config.toml
d_shared_expert = 0
router_score = "softmax"
normalize_top_k = false
vocab_size = 32000
norm = "rmsnorm"
tie_embeddings = true
lr = 0.00461
train_tokens = 357000000
steps = 5448
dataset = "wikipedia_en"
Below are experts of layer 3 (counted from 0) of a mixture-of-experts language model. Rows are named router (the router's row for the expert), gate (a neuron's input weights, with its number), up (a neuron's input weights, with its number), down (a neuron's output weights, with its number) and show model dimensions 256-319. Each number is 128 + 32 x the weight over its row's rms, rounded and kept within 0 to 255. Numbers have three digits each.
After each expert's rows: "mostly gets" lists some tokens that are sent to it at least half of the time; "comes after" lists some tokens at least twice as common just before its tokens as in all text. This comes from a sample of Wikipedia text that the model never trained on. Tokens count by the router's weight.

# expert 10
router:203150147099059103126128155182071130157180178126124092137112146101145084123122112147113071122115129098116214134062101144116085145122118123150103157071121146165089133176081137126131143229115119
gate0:166104089135119115101146149123147179080140183098108161133151137164068145117139153153111132147112116136169127095160189174114121127168020146176170117142197092148103144122043108130096138122133114
up0:178084099113095112091132155132150152074138198103137162115159144190112133115121165165132131123114128134183108105138189169149082135165003129155154117144171132141134148149063084134111140112148117
down0:146130107103100146130126224131083137145181202155105108150122159133099167114123057113125093117167194139163198152101156122162091129106101124190135159150136148132119143157024132130154112090118090
gate1:192153123114113111182116172161202133141166102071176126168109152066082119144176124151137109164115135142098138170135120089197150132130076106134113160126174162090189141107111099140096110152154153
up1:143197134168140126140151127117100098124117151170156092090121080117186103111113118128141138066165115090120105097148086143106136149160141129082106106177052118130090132180137108108121181178138162
down1:104124212122109133188109160080129093134093121155091146133127123191131104139133120130154189121175128131110145134085147091165083112088108058106130070084089161165084113110121119155157132126139060
gate2:109058136112103079084148122119121104114115091181134141120111106119189136179068135176109091109090121139101167165110079133135096132166153148103124151158120152138145165138157147140076160111151123
up2:115085162141140091085124134135091092108146154151122148131115113146168121154107135163146082120085138143113158168108044137090082143138164093110148168199148136127146168160110119153116153125133129
down2:169090136099130143134195108133108066129100090170143150106152129095120100076111132148084121104072177170110140133139092109111110103112179126083115127124159093148129153116086108168130179099156082
gate3:067208121145093153174099131125130108181126092116077109126174080089124122116117167167129142109050112155073132094131137118143078118131151138125131149132140069204166109094152173133124063134137127
up3:121104115120168167137176111090080105166103157211107158178108117175157128139113134201166155068113133150108115165154125138142105124153146065127063098126142115095099128133053125136106122152129125
down3:129130120151141171088139118149116079100117163128150126108140132094165101153102183166113148102179156175093116100108115132134110076138109104179107152167081142089113187101117085142176164069121171
mostly gets: " time", " made", " up", " years", " used", " series"
comes after: " the", " was", " to", " and", " a", " were"

# expert 29
router:097113167070117138131053140066149122135080144047100150123121125149160142120165095072114164085155114102177156093106096144068142170132089133109184110098089113143162157069104136099107108128105170
gate0:123146114130147110124157070181069120123153082131129146122105183099183130103125103106126128095191142151093112149135163208176153167152104133143109072110157124125137105196169122117140146124112130
up0:116124148154125073099028147132060170113153102126157126160207047118150139170147097158172182128132097098129149173094191111123129159128109082109130153112204176119107139114100075101122127159194081
down0:105144159078154146110148143106122134124161111090148101140092121165173096082149116125190116107135106121120113187105095049117169133137090147132108122079202173142140110152123128145128151165114166
gate1:143149128159124137128158122143155104158128132093100108149088104147145184102118102138163133128080143122107106140136127123173127200086168073163122137119106139137060133076181164089131134161059139
up1:095124104110115099093095074121171090118133076130111138115080168148159172109124147094121196082103122093114182130123155068175099125146109191114175108137074130160135139123096097173098133145141172
down1:143194139121124146091137131147141080117190089125154170146167194021123131132122113134127174119144146125144167092148126097148135175160155100114144089170223115102133111068058131162095079063139125
gate2:171115117169103087039078125100132126167131153093126116159103148088146191118196138153169189106113143144138169106099137083176146138162137144153135113144070126136106211117110116131111131154116142
up2:144081110108114130121119158134135116146171175136114140118160135204088120145166134143160161139131049093107122118139132163105088072198112144111138153192107126079167136146115070105110118136109093
down2:126084176115171148107104104103166156187103114097105158156164141126093130128089139136132121083142129101188097144073106100087092144160143137181125201133131138155184197100136093140125079151158074
gate3:135069105178139107095120142163113146115139144168181176100161128074139141117084135089109154160163148128189163145159123182125131131080162104153033129153121185160115134119114116117128106113165172
up3:139174097094144110153091149096130103122079127137089087169131086171153094092142123128122106087172145094038117090112140119094133129158130153130203144132153052078101125135100129108155179144134102
down3:159154121194121151132102113119170108127109146114135155113121176128157205181166088176146095101198156128110080089128114118157070078119087100162107113090184156101100122133120101133119162185169136
mostly gets: " a", "|", " an", "==", " A", " two"
comes after: "\n", " |", "|", " as", ";", "=="

# expert 27
router:151067170185120089107089126122160143150159138132173142137116100172158080089073099083147135145105121151165198146104107092115108150169110107069105139098086129176123151152147156150142113149125104
gate0:169071123102143079110089113133126103161128041146147089100181125122174088107150090151109078092090108183159190115092081172189155108135153111120139171127076070140097130118181177139120134168133087
up0:082188125146108166164163141110116155106144213106102165177090146126071148131114173121149166155172157080093079154197167095066120126108098137146114116134193194102164142151084099124135107092117143
down0:091137114125079097103104175102114157141151181104102125137145079150112111129091134060118076151136127101174115148079081128157092147139161179146101144157133136142153115111104086113146060077105197
gate1:115170100105123088087086137152153069101156143087176119136093112119094119171087095217195078144122118155109177160090099140120106081138096157123202100090149164120118122180137096120116111065063115
up1:161134051077155146142158137103107153150153105125132158085109127095100154085163201118159133158131128082127101059106135135090143087125091087123145162132148155125167127130168169156068143125150137
down1:127119092183105129149205172144088137132143098144145131136161072198092125110180168141186108129125158106165177099150182110077150144101097220117129165148109101165108068144149108145104148091084132
gate2:131148118153095096117134094116076093112190084126070137115115149135123107108213148125204159155112188102122131125147074097182176080155140094120070110150062132133176141144120106100180122104104135
up2:145106140089168157141121158156189171124066187135175125136139110128128142144032118113062119121151092145134106131130183166052088182109117164135157129114185121124088122113127144139075136146148112
down2:137135103144141172191152180160160244107100146153157102073055147139130109093124113137139098131165089127088129110123155118120089162131140131115124144068141128102077084073129092196111169173166109
gate3:123128148148086133141171120146184163093182141104068109107091163119191102079103112221171145082116169134107160091102096152111134132107073090093106102068185073120129154164132132162136099147093119
up3:103140159172124145152183127196150158074176156131058126127100185105194081106059116227149127078105178120109160101094145125115151134111089096097128099092164085133097162165136123192148105126094121
down3:128117101175125159156162102154121146085173150101146107204124153153188158108145126131194134106133152150122111070112096126187101099126158099166164180088144094171147150153117133116137081205101164
mostly gets: " S", " E", " K", " T", " P", " Al"
comes after: " the", " of", " and", " a", ":", "W"

# expert 11
router:191098145139097094109185124138111106130031135112145101112126135176163119102062107181135151152150144104138124152078097150150105221131117120126086149159069137206119117106137159111123135073169113
gate0:143084132166035100125091199106193129144157117159106097136134111115160152105083111164173100113089141108147151166155157131139131135156120116177110106080138122104149107129093107110154106150089167
up0:169190136118164117177151104155110171137158127163138147112120118085119152167128144095113171109226114124169130141154142097094148118094105161094209124188080090145091150128163194135172126116140155
down0:163103122155167177159059087159128129103132169199145126178107090104106102143086050149105106149128154140151092104108113099160109091086132070148127116148094103132157150130163149085138085117123165
gate1:133142156113133081091075113096139151126104155108117109158141143106142133173108165149149109138142142111151139161114130098144111165156097203188108193113087123132176113124095139102122068152066163
up1:125103100136113185150177122161118120140143102174129109110134120199129108097165106129101146147122118137127114082140137150128117092089168080059166079132160096140089131132182116175101183137171080
down1:132156084137141147192114141114124139155152177137188142110125155096121112098120111144108082124089100142183099148074136088127110130144094185137136162061169147114086159154119109070068132127157135
gate2:150057107073115149173108115147129215145172116144104112108097147134078137115120083170156133091075136168147123037150117151140109151120140091076104141126158116099114137137111117108137086104138074
up2:105186152196141110096152132111117041095064135103161139132142117136170115150113179067109112162172144070106133226116134090120133123151113160175142124132100149149132118107138125139102155137113186
down2:150185162169146116123164103106127120153111150113137159146096143130173116120142156108108099071150142099121140139120158140121092124187156079139097157035120113117085089169229070142144167142078161
gate3:143119140147088154168178162183146157130093130162171140128112141109072113080068159087049114098106084144107110159117130114068111128107123100207142077145165133091099105143162154117134100127120101
up3:120134080145189098147117128161050126106134115100108154147175172154149091147198098100191108183122115134154145119118135142143145085148126123091120147148076106167144131162107118131149104169106164
down3:137088097091121138169141201120173107131171124154114153095097130128129095123110127106096154116193124165100095165085085160085163172159168137121142107141096130091144151106156121125087231140108106
mostly gets: " August", " York", " July", " such", " September", " 2014"
comes after: " the", ":", " of", " /", " a", " ("

# expert 31
router:010147174113126174148075126119136146097101113097163178133134152131132142155173116096094133044153174128134112124130139178111129142129157140105108078102127164136163137119103172129117094127059161
gate0:131036147113138188099150084160106056095156185126087158149124162134110082121161103124094171122142141092147103122148054129101115085148071135119110146120153170176117117081117212134110148113118125
up0:140065131089100187102159074174103067142149187169099185168135136135121104118171110143106207091137134081124093134124066136086138104131082152097113112106139166178096102103119177145149145097109132
down0:176138080074139067125064129135141115118164144192166109078180122115148171110132091149103132092123129085071164106141100117116119081125074106079097117117142139136164141143132127128061144107141156
gate1:115129162151102125133103153147132105051174059173172095137149095149094117110152144108161113159103161092090130186118143117148083110135133141091113087164114141038168115107126153084090148110108153
up1:106143028126177185159141101150101128128111163116139110155110093149152132142119106127110186074172141162157083136129107132115143079177149110180114155117187131176091151143112132155131138094171130
down1:091120064136125178155107090118128071218133137180103171120148137063138084109133113107109153080133109123120165148158120119139040120096122149104120166064180091115175139110128170176206107058131098
gate2:108083099116129127137162107114160125163101105093116129090121153138116112132169140116132120116131071101163158194188107155155175154188133063129115079202124061167105140150115087112206136145125185
up2:145171129149139104118095104127182121150081157121198155174074126133143161172128085076106078099060080077159102158108102041131120122144115135089163123125145080126089082107152219121151127122072151
down2:143175101080160130132169146160119135094153074172134106105089081103165149151131079146124129162111085119098095128153158123093119135069139176123074123155179126111086171126168137083172103106103096
gate3:105092142142129092156200144096168116138143137127125132100153154113113184162162089145160170190121118122197137079115099051118177150133142165169115081113066166112156082120117053140124129167179180
up3:120132140139134182173115066158114158129156064133139169150110066125142125093098194083100109080100121090076143159131206159139074074092128167071126109197170155161108181157127171141112148109119101
down3:136111117153101161144077084141143100165181127120092117111195121166143142098086088158112136138145110118159143094150141169134064134170111119105101085153152095142106142152082123145153130146155114
mostly gets: "-", "|", " \"", " ", " 1", " 2"
comes after: " |", "\n", "|", ":", ";", "N"

# expert 1
router:212105158086143063154146157148116100178114123113141097135145096160142137131113100144108147119075140115118145096076111126111052143185109097157154160132135108182131074135082066119110132120138120
gate0:114124122120133136124142114111187116157164136095065074112117164130151191136155185121130097149067131125132101142112104174132076158163131104128140128092169117093148086092145135121121099121130154
up0:117105130110144126127147111109196126170159130092065062111115167123150188135165191125142078141060142133120102129115118167130072158163129107136148128092155116094138093078155124124125106118142148
down0:126137073122123133105162113144079100119162156072142171148136136083136142099102153088084140090121135065109112100185077093092110126101120162144155127124145121140118083092130107095133124152150144
gate1:154107156131099157087142168109081067145152129063135087200157102090164170120104127160138130129124174178114089140183124189125079098221084108109137111103123091091117156113121148155065091059142174
up1:163092147121071172091120138096118071148123133066124104186187151093179149130077106168113104123096163157130108125192114173097068109214117140109107112094123121066120161097157134127067100128115194
down1:142111121124100157119157167077128114166153126119174154114132188178071125143125112110132111125107106152098133112141114171089079146140126129092125144168126127120113097111099092071112185084154166
gate2:149126190143079106115149121122102095120097050158170099062174114130153119121077111084108097078158091146151072098100096158133083129145149135160135109135141087183084185139163123102127126079113144
up2:150121174148088107119153120121100093136088043167156089055169116117151114120088116088117094078160103148162058106111104149140090122145151131160133111135131086200078188117162124104125135087112137
down2:185172132123151122100141184123119143113110115119174149186150138169149167055152126115118105134160072156115069149120124191122160149112144108169142102168167086142091170144136135148157144183122181
gate3:146106090191092155142103152174108112163128138077179113138167148129156105129155143131062166140093135149058087085089102141148189134160072133163105201152093058131185156092127106092168096116158085
up3:119121100189109134169104121175114117188108130069152107110186142137148096125163135121055136140078134147067109082088119152131193139178063160169123208187128102135175160111091108078146134100189078
down3:116149152132106149104173116189114100142097166172147068154133114136118136105117122071122151149100120118094116152095169113085144091114163142129130138128169172115255126094118126147150122168060156
mostly gets: " University", " film", " Church", " served", " government", " city"
comes after: " the", " a", " and", " of", " The", " to"

# expert 18
router:066155082110118158140089108122166163142152083099135116139110107133102211138055110058137166173130085078105094118117136161149152180129157178132087089102174109123156143069145137133083174139168202
gate0:126146218110101131122164108115169177103150134095104153137102099107139090132094144111153131122141123096075126155122127142098111142116155123085159108144129094132095134102134157134126112140207071
up0:150112086136138119140109155141108081112153132181135117147160116135112200138165147142118133123143098167151084092132115106151165156148132146136133180101170158158154074153126094142137146125074172
down0:123138103177087073173127139169120040078084135106140110128114122163131127095103114161160154181133128124157170142121072157140125141169116192117162120092091173141122106135168101144166168200130087
gate1:133127112210183097101140146197086121136144155128129083120141110086087117135174148087163132115140132086094170140113141071071140153136159109135130093031105176195116113159128098119124143208134141
up1:178109178190149120094174102181118186168132169143092098113137111080118109123142179128143174105106142089112148168187151111070146150099117135116162102070128147191157183131119122133168097169134139
down1:146116143141147146158109112104152119178115175139108148163112082091103152077101115193145173150113111132147090126097125134145096114139164120121114122155105129136148140187114122123102116105165126
gate2:121163137144169153150143116156139126147159111175098149119141151075121142192164150103114164083084152131090122117149156075107092132128086142120094149155150085107083084095134106140173134117165179
up2:050085117157115173111109121080108128128042134150105126123101086170114132116124126102147146122148098100147133108125139120132125140071164155155119160067042156176126136158178134107077158173120133
down2:140107109151107092148128130094071193118086110088115060195121108133104156113080046105174121097130117087110099118137044156150133139125119111077144131185124095128105122123113157123151109198158142
gate3:098097137132201087158169181114104128129136136082092095085119143142084137135118119106160105135169172136083108129087157178186059110175145170125166120142148133127164161103136095121122125102131105
up3:133114132149074142122036086152154125132083120177187162177127113125125150106055153152085137091107106146165112132107140059101160166106118080143129160089087111092077099169147126115101122128141144
down3:129075154166136130061132176164110132123099112120176152175043119110157110104105090120090135090099128123136078069187157136080150139091126026168047142107185106099090151099180128144161152151158075
mostly gets: " |", "|", " \"", " October", " March", " June"
comes after: "\n", " ", " 1", "|", " 2", " 3"

# expert 0
router:152143151136191142112131136123116116123102155113091076128107158130105115080108154110128132144115163084090088139151112110108133093123160130141119173118037106133150094097104066127098131135117094
gate0:125079104113098150184107157138143189125170125062108147152136182122137120078169113125176171121104131106130105160162141121144055095085102123139144143109132147156082184170121124147068096102100135
up0:137065099101116132180145165072161156167168111092106144140134199103115101074165121126154152095104162077123152155163126106169087116130079172152153119131136126161116166163131112149109113093124125
down0:101145096131104100136076149120102105126150128111170112166095079065128136120104160145102145151124167108093113180123147142114151132082110103112113147155143123100126109086131088137155132175119174
gate1:138137137183089122089142130140141145110113151134143087192165117109129123133151151097186162150114118130160157129105075111156113073085111097146107102150127182118101084112167177108137133122112105
up1:121125169068157105055146079160108114151107177101118143097108142105113159148100115082109094122106139136103105101067127238109191146179160088132164176154120144110144191136097110112150135135102132
down1:129090072159173180160135135198141123108102144146146158108120138122105098126091181124110122131119154115084174140113148092104094129053109107118130053111123139135129078163104144161084102109096159
gate2:121158114093128110097182146144174061146103161118164172149148079141097165144095160064163136156169159201166163113087158087122117156125110162072125196099129175091110128080116110096140150168125163
up2:132103140119139143164063114131121171156155101124099134116145129122154038133137063135130087106021119113097108086146106138151108092145144083177132119167131089180148130176151159148114138098153132
down2:069165200140139127151070162161073114140152104117072173118129149103132142121129108125146091133099129099111122203116144151133143127133139095152127162122146104084131164098155171139184136145113062
gate3:131118164148102127119103121133108200124074091139083093177118138164083175184106050139079107161170098068133163147107165151113108122090152181163135103075181111103142097138121127119114104154133100
up3:101183159115133087146166148090210121132081160116095049180100066197054147099130089102085163085176134098153115128023127115071166129158112133127115138087140125094127111146055091137172155153153099
down3:106072114131165130137164138189179042108155140109156168169137096121153062133140078120083156157154105175187204165122130096137083149075082092162155117181056116131100104118100105116103154124095121
mostly gets: " and", " was", "The", " he", " is", " also"
comes after: ",", ".", " However", "),", " that", " but"

# expert 17
router:112113148131141163134095062098132197138130101110169126119119114166130108132069145117154115136143114122105102133102113048129151106085090131103118098116118113122162114090140141128131124086144103
gate0:143106186105144156140175125096119098198096122151096164170142097179129126094100095187152117107187137109106131153162136038138094188065130136092114120159159137129118121124089124124130103135144166
up0:186026159095119120131149137124137107166111115112082177176093072121142085105091108165142141145203121159120131133163133066111089156122169142118101137126168173124143160086118152109101123143149136
down0:167100181150123123117114085141137181158122186131184130164173109099092109124108166165120162131069134153123183142151181106139095119129111160142120151169118078147160114092146111141111056096132054
gate1:132083173134153115149132157170093144072131139131213181127093121179130129103140103158146176135201135127139167055154154107125181137108125147177093066093202146135163121151115176119105119137151147
up1:107166111076111137118110093078110098176121130135093073130149111125140147186120163104125066126112118147120075182057113127117093133114127083067109186154038090147096147169171129124161124187087094
down1:094112108140073151081099163139175128138166134128113105141134163152114142204118136112118148052141111114123094108197089157135221134135155118163154168123100115117170123100068132123137159092145163
gate2:071136119132129094204117054147148150111096140158116103103099123118107105151203139138182083088125204127123167139111188099098080086072144147094148130137082054106130159155127136077141124106137129
up2:085145131149131111152137141133111084097117148089160109126111124128125129147187110174138149107120168105076155156163132043088117129069147122092116148091136080079119155182140176107113145142081125
down2:171121117096174136159127150101187112063158175095220077181115104191179142125110088170129193143107152089104095075146109108114137064086119141140155141123108080130091127158144096107168071146103126
gate3:151119167145146076126083105123132160086092142152184080116108147162122143146223094160128136115158132071130156137045127118057064132042144152120096102157123101110123115155085118138115125140087176
up3:168134141074173173101134117097126152195126079141142128069141108155113102124092191110099129123118044144137184108149125145151119079162112092110115129066088173143083163148157148085154131117144120
down3:104092121123168140135110042100169125098145081124132131080086172101067139144120102106133147106178103136097112152093188135147140156147117198067138126077125201123098116096132142141129113085106119
mostly gets: "|", " ", " S", " 6", " 8", " 9"
comes after: " |", ":", "|", "-", " (", ";"

# expert 26
router:121142118137080107124120145114153128112112123130150091093142144108126067110149129145125124175153099110080153176140185064090107030146104147091106157114160165123158094171182156120119119146094090
gate0:135107175132151170124053135135176129128193166116144137133068078075131096147137179117100178112150093109161175164131124168097108084162142089109152148126082100127092115085140148088128090160130149
up0:144098164147126176174112115198133122112139123100147130107081086145091099115174087114098123107205095098106149159123112129078103091176085078143143156210145090177077175127163140125129118106131124
down0:176178106114118112076138143136133154131119127086149122100096151132133107124109121132114107101150158162121127126119140134152115090128154129104109154095111144095162158151175137163212140166067112
gate1:079113086088133116127094166089180127148111109147101085143125031128121115087113164162119100100048095184140153181185144126157142075084121091174134138123101083113168147136143086152121153194117153
up1:078133073088135124153111177098128145156125117146094130101111071109122105079119128142158108179103083182148094168143123119164113091116095044147155095124075081084129103110147093202093115173121166
down1:080082176083177171193082112117129136121131134132129181150125160125142104132111116134146193043079163144104104128176155077141116137101136107170126169095127139129138128157118116131062115111081145
gate2:104144130131097140148126062081118112137116108159102129099090200128115104062122100169156120168131196103131134087101143155053121157143117162151117161142107092185112114138097103144090062116120129
up2:118178097105113125140145057111111114149134116113089140099075175131134072045095118142163129161143178119138125085073131165057117167151128139136128158133126080177113099119107078132096059142140101
down2:097110144133110161116162093122157108087132118119109123180205080110104125127061044146109101181109220107125101118147108130085160093138101140126118184079099101087163088103130101119112136113149165
gate3:150196139070158073170139174054141131152106154169120139136160162143145112107126158127137059041117142128058179131110128133109125154139125167205097087150143166195111123136145094169098167065114107
up3:109117116162079086137147156115145138161109147147165147147119128096168161107166119156096182116162147107129135142148049139167169115179138118151119158115152088135134187092129175120160127137169126
down3:140159106123103115143167212167141122171118119119155117210141066197134097148185131122163135154145178103148121130135141106070120190105151150088140087152118137125089123154124109129097204085076110
mostly gets: " he", " it", "er", " S", "t", " He"
comes after: ".", ",", " where", " that", " when", " which"

# expert 25
router:132126103128115093134090137115142191099159091115177136129149083089125085127171110105063181140079109111138129152142168151146117197097129142123155119127120105119149159091096154131116154134111150
gate0:162151126118136137158132133129125131075083112171130158118158071078094167075135147087206138094127060110105093164173137151062141134102167155115142122117103166128147140110140130164148140133063097
up0:204185115104143137135128119110107099129091111194137137117194074101083143071101173114216122115155074082130095161140117136080171168095172152127144156091109166114177161148124121167180147154104103
down0:168158145143145134131132097152150118121131117089149129101126177152181134121135086085174146160065098127063115162080107153167125134127149127153094114161121110109073155124151152143096166185129172
gate1:138131165168149078153080163104112122135096081087069185089094094112135145125132166099105088142092163090139109119124132173174088168106131153164120117102095200106089182105190175154114112124162097
up1:179147138151076116139066130150138165112109097142096194099088157131124147154124144116130074128113156155168111098120144103181075123139100109077154132120148173149070158093179112121104102108144059
down1:072142166133093112161111184129083116104130071128138087095123113123122149052087168140091093126143142114151091095160132170136102124063114195149115092129057082107110150147156151086168125106087108
gate2:108099138077134094123169067102166128124179139079160065118137201135214100168148105140140055088161116115158127147110158123191197126114128168130153133092120133131007118146108174106118126170149118
up2:196084129137140106166150037094118128103190149132134092119109148128201111205126082167092112181078192113114099103129149081181134102105108144112106152134154069133074104071141194090086095168144139
down2:124193125081150119118168101157160128095192122092093202126157136131150135105144132132150150079189125130155169140122102110156167077159149132152137168166103144136039117157126132125066132098130142
gate3:142140102175092105148110099119117116142154100162117118174126121142155175140159104149081146088187178069173107113128130088145129173036065125146123125140109207124100148089129104145116139163063097
up3:091115158081193109128143167163127123105094154131167131097136118125099082114101152104140125182060096142103140172136152158101141111188169139131162129099146075108167097176131153129114128091181158
down3:111103114122155092133151098147093130126213091109120139128181066164132080160154090142125083109122108086116113134092111192097158104149188139143147108123159147073124163112096094119066123107195177
mostly gets: " 1", " 2", " 0", " two", " 6", " 3"
comes after: " |", " 2", " 3", " 4", " 1", ":"

# expert 20
router:173150119108123167111149160131081155151101096172168106111158144111119136121091136128103131150137107136124095117098194154173096154149167144090119089172204135078091152143140140136108144141161189
gate0:138102185125075099121164075132181086133114166113126155127156091125161110103180120082121103108153131062159094119146145139150155163089120107120101140165127119143106136081124150154125100171097104
up0:138106061158131189179110122104055149146122114181142141154109093130083174207118120137080118098176083123114135084086164091107038151138130117145141092091116136097124150115200125096116143103194114
down0:123134051133162090163109074081098160066121130085099101119165119134159164125137112096069140018178113146172132110129121168114133159151078128126126092099141143197155103075181151114175137092130167
gate1:088109087096083101135093095137156163075152125152144115151110123107152093120164098091117140147124151118074128189096121171173131106078183098098193134075132172167085132124175066153113121210100136
up1:143175124152109104141137096122111130065160080086170140123173112091137127152126151163119114141108142117188132090154180184143081115134094152150097123169127101101119152135138207120100048127139164
down1:073103060080082098169101104110161153114153159069124087091094130110153127094112149151118129141136083078181144124111104158178084156198167135177117143149095150116156159114150144076142110115092066
gate2:122143097090115109168130129190149086066144110140096155115169103176122155085147103043156165157173134172085111082181099156190069139190157167167090101169111179131179122157134106136149132122088103
up2:179146176175127146136146146091146141175069136091154074123102130061116102107133113135117035112064126119131144119126121070124153159106133125059146140147183146144058164102106106123182132104143133
down2:205121093165145160187090120098167093142133171096179080165117120166149101140162170167142138157096151145147120135118097141103125112117117163186170164161153076088124117068168150071131093106118115
gate3:155127106101102069195133085090119161128116093160153095157100105106158162154135123127146096087100137095142128144162142122156161123096119083068156167064153110171131111132091124126156137093058125
up3:065129119159084181133161169181193134118118180130112146109222087109118108094126115127157120164184126178060108109082141118130147104157164174146099097165146106074185178141119106102103105121192143
down3:140098121187149150150116151077167064131041112068164176121066132141180115114057119139138123116138116116142147183149131139143098134165096145118090156137116166127106121094103140129071097192144176
mostly gets: ")", "),", ").", " season", " year", ".\""
comes after: " in", "|", ",", "–19", " In", "-"

# expert 6
router:170152079088190101142114133105166143112136110099141126111137102072068071129092143071099144151132129178134146074140115103182183042121097107134130140122084098084161167061149148119153110167121102
gate0:174153116124107121098110099135118084073120171131131114126142093118134166144137125144149150185166150174147115100114110123089093132118172092149139092057207139091126138164124125144143185178148124
up0:172147144099120171126098138135136147062133161154138095119149099161153124165107127112157135166142116126118107131097162116087137081133176112154145119118213181085092177047166144130230200161137110
down0:104117090042118148099099092177117148098118136151098171104172065084181093105148144113156156191130138144104093051169074129155150107139204156176143121126174170108078127084117145141166103122088142
gate1:195134148061153136147164091158079134206127106098113115110147054105139113094156095180126114094140106136151103103086094055129170140181096116114175099066118032114134096137119066129075109138198112
up1:205100125066156155139150098130086142200107102091131142106160048086164105063165114185146107107177109183136120098103073054106143116160099112114152103082120038137133121151121066128116101117211139
down1:122135095069181157131153136140111127107084117130102127179111103134098098127159120198108126145173117156135203132121131137157155082155155140146141131127144162136175085168086159129115208152129199
gate2:152089120078110127114046099102130148115128097118131184148096072087117084142169057134103149062113122115101174177115136141093133118112059147140168079187101141133129107117130130081130129130164173
up2:162096110096088119096048095125132146102138093111131181155070106073132038122154074127113153083097125099121151171114138161112120114094051148117176090173109110160121107081108132093118119144153178
down2:106130147109119105127129167097076128122104156154201130132112144146080153091128126103051083118134134110161093178111193146117125149111123096144137128210101175188127141168138159104175110121161127
gate3:112105142092211121094164125154118143161110109148072143140107153205123129109201150090142103128159132155172174144113107123178090148080105142143143156101170175127148115096124111108137089090126093
up3:163140087093136194135112159115151061077105120214207079090167099085183114145037154091163133121110091164136138151119104164116123147134161101096092130065146070163117147154133130147132154131186166
down3:147094141082149051099136097124158146049131115151104101145115066092126107142126138123120157158135156160124095149124131129118134145108120146072138097106145129123112121136132170104101117080151103
mostly gets: " he", " I", " are", " U", " E", " they"
comes after: "-", " \"", " (", "'", ".", "=="

# expert 28
router:141151101106081142142107149098080097177120142097101127136162107099131096130122098208126098153089122161181157165119128117122146116155132112095134160055121101177169111136112110108142093173098048
gate0:190078106098060184125118165160105148111182135153168086146114064146139122029149117152125184140102135100105135099086114113182149180143108112156146094119179097104115128139134127179128112136082120
up0:072200138167175087128162090071158105155097109098100177110120180104122126217106139093137072116148116145140138176179154141095126087133129128125118156150077183144158135104119129073124159128170151
down0:076114131105136078162186156101124133110102156167130198123101115129104154125106130097103122090077136172123130184083182096123099112179138080083145170122140137097140130086124149140135160145172134
gate1:154147117137167097166143115150166174148121108179126219143095144122179139130111172151172124152126184147146087092190133135132146138145128075093122119071157109142138184139139138135086110171182100
up1:093125105144132142072101141112065104107113152115108032111173086149115108115142100097098113097114081126133155160088135112094122139113139193160167106201085136103144102173129089151147153058081107
down1:146100139078187110159115059119083143140168099146175131119139138107196123117172142140178130121136135078187129129084093108101144108172167101087110128190125112112096096107126151137151155136136118
gate2:167147132168140165145172109152081139120125096149103108147135148118184111097148200128103123152150139120097117108134140163125100097089116154137100149083086161148109044127132082114063106177065154
up2:137205074107126153164113084118143109116102116074132163135095119126144144163139164146167127102125123064125148161115095108152074092108159070095129119120105096154133073070107169143132094135136079
down2:121081120138124153136123074098129122124131182147133110131098131165125059086138072137102126075150083171218157097073099096133121082167118149169136151128147128121193143102095124126148105103091163
gate3:128151120149162130127135120179177152094169090092120084136070108107142162151117148116118114129146162113093159148157233112181172129116114078085130110161161091110103191098126099150105087115090164
up3:140099111118089117143095137131106081192099150162150177113185163122132099079113125127134153100105087148132129126117041144129098103147159170166142168121104184167193119165092117142135196122158111
down3:137133120089114175130098103103171128102132171158130114092186141113089098099133125094174143131083073120115142161166156075130115130135151159161142144063142138132131078155061136122060131168139204
mostly gets: " two", " one", " first", " out", " all", " used"
comes after: " the", " a", " and", " to", " The", " his"